From a checkpoint of a small mixture-of-experts model trained on Wikipedia: 128 experts in each of 19 layers.
Below are experts of layer 4 (counted from 0) of a mixture-of-experts language model. Rows are named router (the router's row for the expert), gate (a neuron's input weights, with its number), up (a neuron's input weights, with its number) and show model dimensions 0-127. Each number is 128 + 32 x the weight over its row's rms, rounded and kept within 0 to 255. Numbers have three digits each.
After each expert's rows: "mostly gets" lists some tokens that are sent to it at least half of the time. This comes from a sample of Wikipedia text that the model never trained on.

# expert 52
router:188142151098078151108078167184173109156100092112143133126147172158150176145180165138096145115113167095145090134065099076151117090155135075128114184137095170168158124155163086152162148162131088101118110071142119173088103177109078149156125111081124151178172084129077155196108138128099140155112125088077158149165151090119125090097158097143124111155149105090111086093109079153136179158117
gate0:153170068137130110153135166159133117140096159137101112121179124148125147077103132130097109126123122067157099158131116089165135092127174174092117196120100153158069138145148188125132073087127092195090109075169124091118143084174087129119111164146131127080144143170126083148074125142147177152103088079072144105151120108140200126072084156104135167141159131185139124080157111115157214118129
up0:168167106140093115123116170129120151151084152140038113143189111153106150138084144116126138078088151101128101141118102077160141145098175210128107185062138129129086144169154183106131060137130137121118090087150162100097109152186104165086109155102110081095126135190142133168095103132153169174126110044087133125115126128106194110085148151143091164116128142179127138085168147088133156133148
gate1:120159105104140102121174147075128111124101183059069146131137140140131165153204158110129074113082066105119090181160179120125103167106172164133063211120118134206107126157128085096144090160109091147140162133128123122187106105106113159139153114134112076131109114105068108178123072145085137123130167113149164146125141117095082109081135106188130165150083160126126138108143132188169141093126
up1:141145115109124117124143109074145177120159115179131076216123144107159069140123082126150127079112146101119161153120120127097139046139114100173109094161177120152145146174145144145165129121115139128135163154117146122086114178165082158151121094085117147111200102111140111077100147144128124116179159071082122095113103173118079134091137114200095114162157137072117107150103192148029124158170
gate2:108094049114059128112083115207127118182104155104201129104165117135118091133136170178103151113159110104159124072117129136150124144131122147149180139140082135180174087159170085176111127135134110181105168122101129167103130122130163086177136141101160091118078179091057118169141075101111156074149123129127131152154142148120099208134137138160113094119137068140173113087129082149139127082154
up2:174119107169095165130110141183126083111110143120162204086120165109174143104168167119123100153169169126164131142011111134157171138113196148121136133122125099138146118135105080167155111123092091140073182093148151195117081143123150119139116174108096123117068120106087104132134117084107106130135084077145122139078164127189131183137181131193081087114110079134114118160120119106138089117158
mostly gets: "ton", "ley", "ō", "iel", "mann", "wood"

# expert 70
router:166145146087079173101086177170175129158101079107114121132169162169155153144177169155086154099101146106139083122077108090123103073149126085143090170122085170150160120167174081143167149178135093120101114078150138178099112172091075150161139096093140134163170086129094164171103129125093141152102089089087167172166146090145129102098150096130125097163174106106103082089124083159121179149122
gate0:115112120100136143115144090165146117117047107198108101126117182111083110124184134143066170139106140129146118141112048102081110165134113142198097140071196163140143164197179116086143125148088131154098105126077094194123164110159098107145114175161173160091107110079128164120130124144104102136159134111099137139127106087090167133151146165153122151118158127140176152139099127188125115037104
up0:155120129176108141110166115127077188129201119114137147123159114142108147144092117130134153108132116065095126081093211138136159144082128109112155106153107103111138089087104115157139139096177091087143121080169153100124112153078165116107130079068087109161164130110125078156157204208138175145110060116121143121183097173136086119122118108139144101129127159146117048164157109097112170187166
gate1:152085100051138114088062174131164103166113135112144157163086124114099157127169042119097141119113140119099129087131083117155159149119128117138148163149061193156075154063088157103156112124193126167121107121055109177154112181092116119146132143144130128163148099137144083175129137139160141127062133120092109131134144119156096212162107128082126120140173099118083117105146107162185183144142
up1:112093116182147150146150140090147139127164176160086123119114142112095077118194119122141110155157139121111078166063150110151146141186135098104117136126183109099164169133188075133118135146156131091070142164072133107133117194098143099167156097127158072063152069167112067123133150078114121106120098132106148165156196106176182107100095094084126177139158131184091087134109097113085146155138
gate2:130098119199089153132122171136134133112121158095157147111108122127114097163134182101198128152129123136107144137084143089155121096101171126036035138104084098154145112161089093120132140171131174136200147125086167186191119110119110168117119137117120148137146140115120110129108128130136124150129073119148065131138134147176174086128100093088087135211169145106087178161121122040125165091122
up2:101150189058122127119103129113152110152143055106165118146129132098129129074129119163050138156139154106159084102161144133128062130139122104202147115165156173093138153072181151131099119131160088123068113111127095091074148106107134098157139112129134087151125079170173180077123154162132146101147213180063196129114103151079079123129153135137167165126106140140169095106118150161105152139124
mostly gets: "er", "ha", "ine", "ä", "ole", "se"

# expert 75
router:165144165083084167099085172185166099155094077104113112132165185168162160146179171147084148103134177092136082121086108091145102079148150081124097171138096160149156116163149080140162129164142097134102115078154118173077101174090081139167130120079122130184172095136090163169121145128096136149109100092088160178167149100117129100107155085144133110163164108091099088093140089171116166162133
gate0:140086177034078173120061095142117145157141101123091134151163158141124098163137166133152186144165161136135122099105128088171241112191140099137123120132115137115169123072131129183149108137114104156109083136077131139150140152137117084069086119157155099136125137094108124157108121152148147119138158138144176071169101095095087121172108103086112106108183053108158136066113139126143179149132
up0:167076161077147213126166119100105171140121128114125099128161049148129136152128089164119166169144137128137128125107141094110153139126096043126129127136109124140116105133100190078149134208090114124103123195106109129202130128115150112118072112123110080033169194125149154197106090117147134124126080117148196109134137113158104095151112133101121126135171095128183135097125100197115123119128
gate1:148159126176126096083038154103187126099082090105116115193097156164136119105155175072061120116070103162180115101138162129077155142120100125140134107110120071155121146141115166123115176148140187133120103139091106162154148094111117154090111159102132169109113143122125102150099151152157158123112067032182173130156162194080099154114158114142185118151091149170095129134098121120102158146115
up1:151194086159121152095036144101153111116111111135142108188058133196101091130116128136090141132152110160172148093102146090085163115129075167188091073116175090134125139110085150119094146101146141129070117126118132105104149068116143177119140104105122179108119123120102126147101173139206104160164086080162168152126147163088125175129164113080189139146074176164108137133129144146094161147125
gate2:153136120194109126135160173114164143066152106186119055134148152160158095202163127019124156078129131147176122167139140110080126096115150121118121135088127109117108085129125086171102131145109152123095131098179115098133195169126127142106150109183176117189184160147116076128096129142118063094166129156075142145160127127158145108108123098093163169081111140079133148115104059112106124115125
up2:123166155138123167117147152159103080184094097123132198185081106121056138102139118097139187116110178104102129169092101093087136139090108085148095145175111095112105173161089169151153106181094106187131162168159108210093121126118099103140110154130076136128097138109101122132159119128145096125105126070163092163111112120130123128111149195187129103130151137070153108200150129191107110078101
mostly gets: "au", "ier", "ont", "ane", "ale", "ee"

# expert 95
router:174145140079077152080081167170172109148111090108125131122138171174175167140178169152086157096102162090125081121080101086122103078157136083134104169110088162177151124155164077141165136171112100118109101083151138169104094173091078137165125091088147140170161097124098167168097132121096131156114100087078171164176148081130121105120153102139118107179154128098098085088132086168122185149141
gate3:147102116102147161116126139128103088147139143134106149152108124161163164122123140089162147151106086094096090121089161040128132162116120132111069145123160104143114089088108127118096150101086100051123116130179073151129124207168079188178164093130163152131086125159123117131157148055127094084144124147103210204154152140159148097115162058129152164160102136117186138124092128142076171134153
up3:065121126132107152130088115153121063119117144093128064123226166102154189115080107100151150093172151157135109154128163157135119106131107126134142110091134123119169098125180068143141120170102111098181162146121073102065105161136063110116119088072127118139064158151115139167162139163089118122107185094107154131100107189174095150114079193141101153154146124176148157105190125105104154136124
gate4:133099121131139156097151167112132129123140118108106106081138159063074135151107131118102188153091121093106083156080101078102153120118151107185123067145136093156176151115177126151159057120167146094107071122082088130088152136182120095095140126086161071125160131197080096178086138133141084128133110150175132165110149120148195127141147176175134170135180123118071151126165113123110144205163
up4:088215119140128138116139111193125096190084116154136147093102143136149115103124164187091158117157093111128107129133090122149151111106135120108070098131172111176139130133076138092093125159130084063161106183115162189158113081157144173150122088190070142110134090122093164098118143107112178187156090153105162159176080127129186118128080150172117121126080135085168100168097079112097110149115
gate5:177142103115133127059129075142101145110134108154213129127131112153143087113136118187068155129115124112136131168161145142113121072154182083149159154111102133148126123133117085141170151105161189153172048109103092101156079143166062090171174127105116156126099090110156102192094137150127154113109074164082178158101173119187112096148092168121161136145116089099079144077135107120105181120127
up5:110098124094137110163104101133127107144078079165122181141135091158162107113142115124121173145173098087208099106132209127145140100127132163128144168167107136207087092105125149139123062080126126197102141097173113084178118148140125100110187080079161158071118089090124135122120106143158202122115136163136118170139124122174093104094089134089175119126167092111096115085174099145081130135174
mostly gets: " South", "All", "ort", "South", "ously", " ^{"

# expert 26
router:172123161086073166101093179168167096150110089122132103115146167178150164123176160139080139106102159113146085111077103085123112071159119074118090165139092168158145121169170084125163143173147104139102086093136125173111117181104072160167145108085129133164173085139091168158115129125091129155097107079085159176172154102113138090093169087130117113160158116091103087078129098156126182173140
gate0:122117171125148137120112136104120088090183132140119115094161138199146129126126146098125090134135143145070090134117179095160087159156111113118090151119083176085112049142124121085174134179115169130096112162106145191175116095112101178160178147124117082134148128149111087161081120063142078133086139119064096153168137100114158176152153146069147067190140170139129097108140089139141152125212
up0:128136138138133081108125100138136154154087143142123129108120114112114116152144102105115103113148107085120031135134130169135135095117173155137104146124137126175140106135169082102122107099153119184200121067097113111112123083160106152066192118174091160162135151148069134187109122136143188141083101075166188190191070129089060123123162130154110095093172120083141163152158145123187087169108
gate1:133150108144124143101154158104114054128120073106138136110142155191181155122157125123131133073150133121137127093111145143114143128074171097117149141169141149154094091172159137163151150117122097135134112074173131151163154110140120202109127143098095157158082177066093137183114163064090131078176052084123121150106151165106207143173151099119117124148091142069143031074114157136114109132115
up1:170102149128128146127083074111111113146084145143149172079049140121118130090184130144223129124095119159118089168140163138139100137127113083093159127136103124089122147170150101105119080123129118139104057150171096138120101184123114146153120080108130138135125119138174126168064123174124066190148130194142085174128142061154120168138091214137135115175084140164147098143153072113084133120142
gate2:140158104112160185136128127169113123112151151094128077149107176120105186187184119114165134060116131107139105157130092116136112127119125081187174165086134123162143148123091108127083124117146132076105123116081181146180146140127093105163153122091111106142125116137083132169053106119142109131206114188095097080148138124138170136105087129080094082227154123089146130185141097168085116159079
up2:148148155156178153069214114113136062080207104123117083116101122133142234136169107076133084135095114064116094153095128144165154124091092096084099164097108106161146143131170105120144166104161159104160118143101101127155139120144084131124123114111113084155129109119103157163095125137093114108170097162126115127134159130186200124125144149099102167153213117142099147121095089093110163133079
mostly gets: "American", "ian", "ali", "ase", "ay", "í"

# expert 104
router:171134155085083171094085177166181110153111098126122131132135169171165151152178168131085164110101163090148086134068114092130115069152149097133091167113096157158151127152151076137168141173113098115087108078133139176102099176104079133176147116078147129155170100137100163175092145149086151155088109089088173170165146083126114097086150100119125120170168105106100075083127085152141177152150
gate0:169145112085043138124122133163152164134100109104096162187159104193146112107162138121108101109133105116124140136086061144146156092125109104148152194187174119095086112128130139151201147120094097163150158117136158201090118125119137136151149190075076122091183082157121121149093118168135118073152120160100098130157087141105169086144125147069068099128133118089106133126135110177154193099087
up0:139174087144156130104092181137166150163166095085091109110210078146106100123105143100120140136047118117142110112154088101090120141090158143161150149122104109157172134112144091162151121136162169070143124134129142128134078203094117093130089084082112183113182095131190157131105143179196095138068124095167118125113121090124108110073170132173145138132152184129164132121100081096128162180087
gate1:102145125091155138057173119138137103189157137138177207109137114124148126130143072141093121180060201092157134129103099128124221127087159125167066177091139155134096073135090088148123111099094138134137092110110163115129115140135137084178153176125109056157141081149090147067105154127126160160154176169139132121096101091132098102137105144181164158079131112109104157081136145131162117141135
up1:135156045075124102111150123143154130167137181151189162147153080137160097121176056126116137164099153110164122133101123090094190145071113117136100148110169145106094053158097124160125078110112137114148092122138188099124100145132181077098141188136145140174135104170091100112129144124144114124153187156179158131087132085106126092061101115159155174105085146133106172121139138126210093122093
gate2:134174198163088132184111183108103154114130112117125116095145110188099154119126154093146197073142136139092097180064136144173074137123080137118057094168095106158173140078133094119106161157149096139074184121081130140131178104120131139117187093105137076119143119077064118172133085182131131104118087148156160160103102082146142108172143098101145165167143127147129147124145094162093098150157
up2:124140159163105149168131173077147167117136075127144140070135102123136089151142134113099181100133124131119145183115166156201115127130073185139034082152078114138135169094084104131120121139141145153065173128086126109155163060097165136129149075115197107118148142104100120151097101176148115152108088136160193136081141123146153074151101114080134173118126163144110163102111122129074133077188
mostly gets: " Michael", " Records", " General", " Richard", " John", " Formats"

# expert 36
router:167147154069117195144072134164182142139113118096127108167154164196123104106123143143111107113143135093139083152035122043107162107126131107158121177151115118172141107125154093100108121134127100139165153099202108153104152144133109088125185128064136104188126125076112178176142151165140163161119078082119180157158120114122120131100122138146067128181128124068122123113075122150106200128138
gate0:135132136105104166135105103126146157166096124112099157155117113087132061147147108158183111160096092154117092063106125090183091101112112166164126132095074151163144139104135105194104116152147121082142110057111120148087124139202164063159090192094110146097102197176097115184119159154130153103105146146121122089158172127160114101119146136092105125209101158114161122155170129078192117097103
up0:119163139073108140121086126119145130168129128087117168189162114117128111089159121140175150150123052182104149071182121087196062139078109133136151119111116157146146134119157089170100107104116121136110135045072175084137106094142110076178131138092098175167079166139114124116127144140100171158121080162144123130143171096129070186116119131107098071197158134091184119153144149108166139105151
gate1:118101163143132149136127167150142139158119136172115136115213107136094162142107076159157109085118089091096105134160127127123161158130128119125118148121135103115146165110130103150137156069125187085146100188137076177132105159139144085187154141080154125163065111137092171135118160107191086113116122027134198119206119081107118107108108117142079110209104140088136061106102099161099145136133
up1:157110115068152094151120122144125188180148174170106122155214049136121177128101067167156122139106082130107119132109104105107103098140148183158138158179158143116162087175079129103120170090121146103132142117145059113139131098120150078134145118095106155100005114122140175136182160143175166079138163090112164164128177091161125112074152114141115140142123132092110106134127107144130124097104
gate2:161127096106131149138158172137131098113147138153114123129155161123109085105090180157131134147118160093158088142176117135123154121126097087132153100107176152108075145138101124160165149079146117139150140148144131132126134164105100056116221084090067112169163094127174201178121134101179120142132098082024149201079114130150109115105095140184109124084083139160132098158068149109121136130064
up2:176110128090133161099103112101141114162096166112175140092128177110063075081097176130202132173113145097175136176160139070155139146147068135102237137101156148149073101159120159149150162057166112120122119105088153163170086154173110117103149085139104078143094155147129182135053124127152109116127116132109131109096150112138130144085142111136104096117091154175119137133052142156130135130132
mostly gets: " by", " with", " between", " under", " including", " against"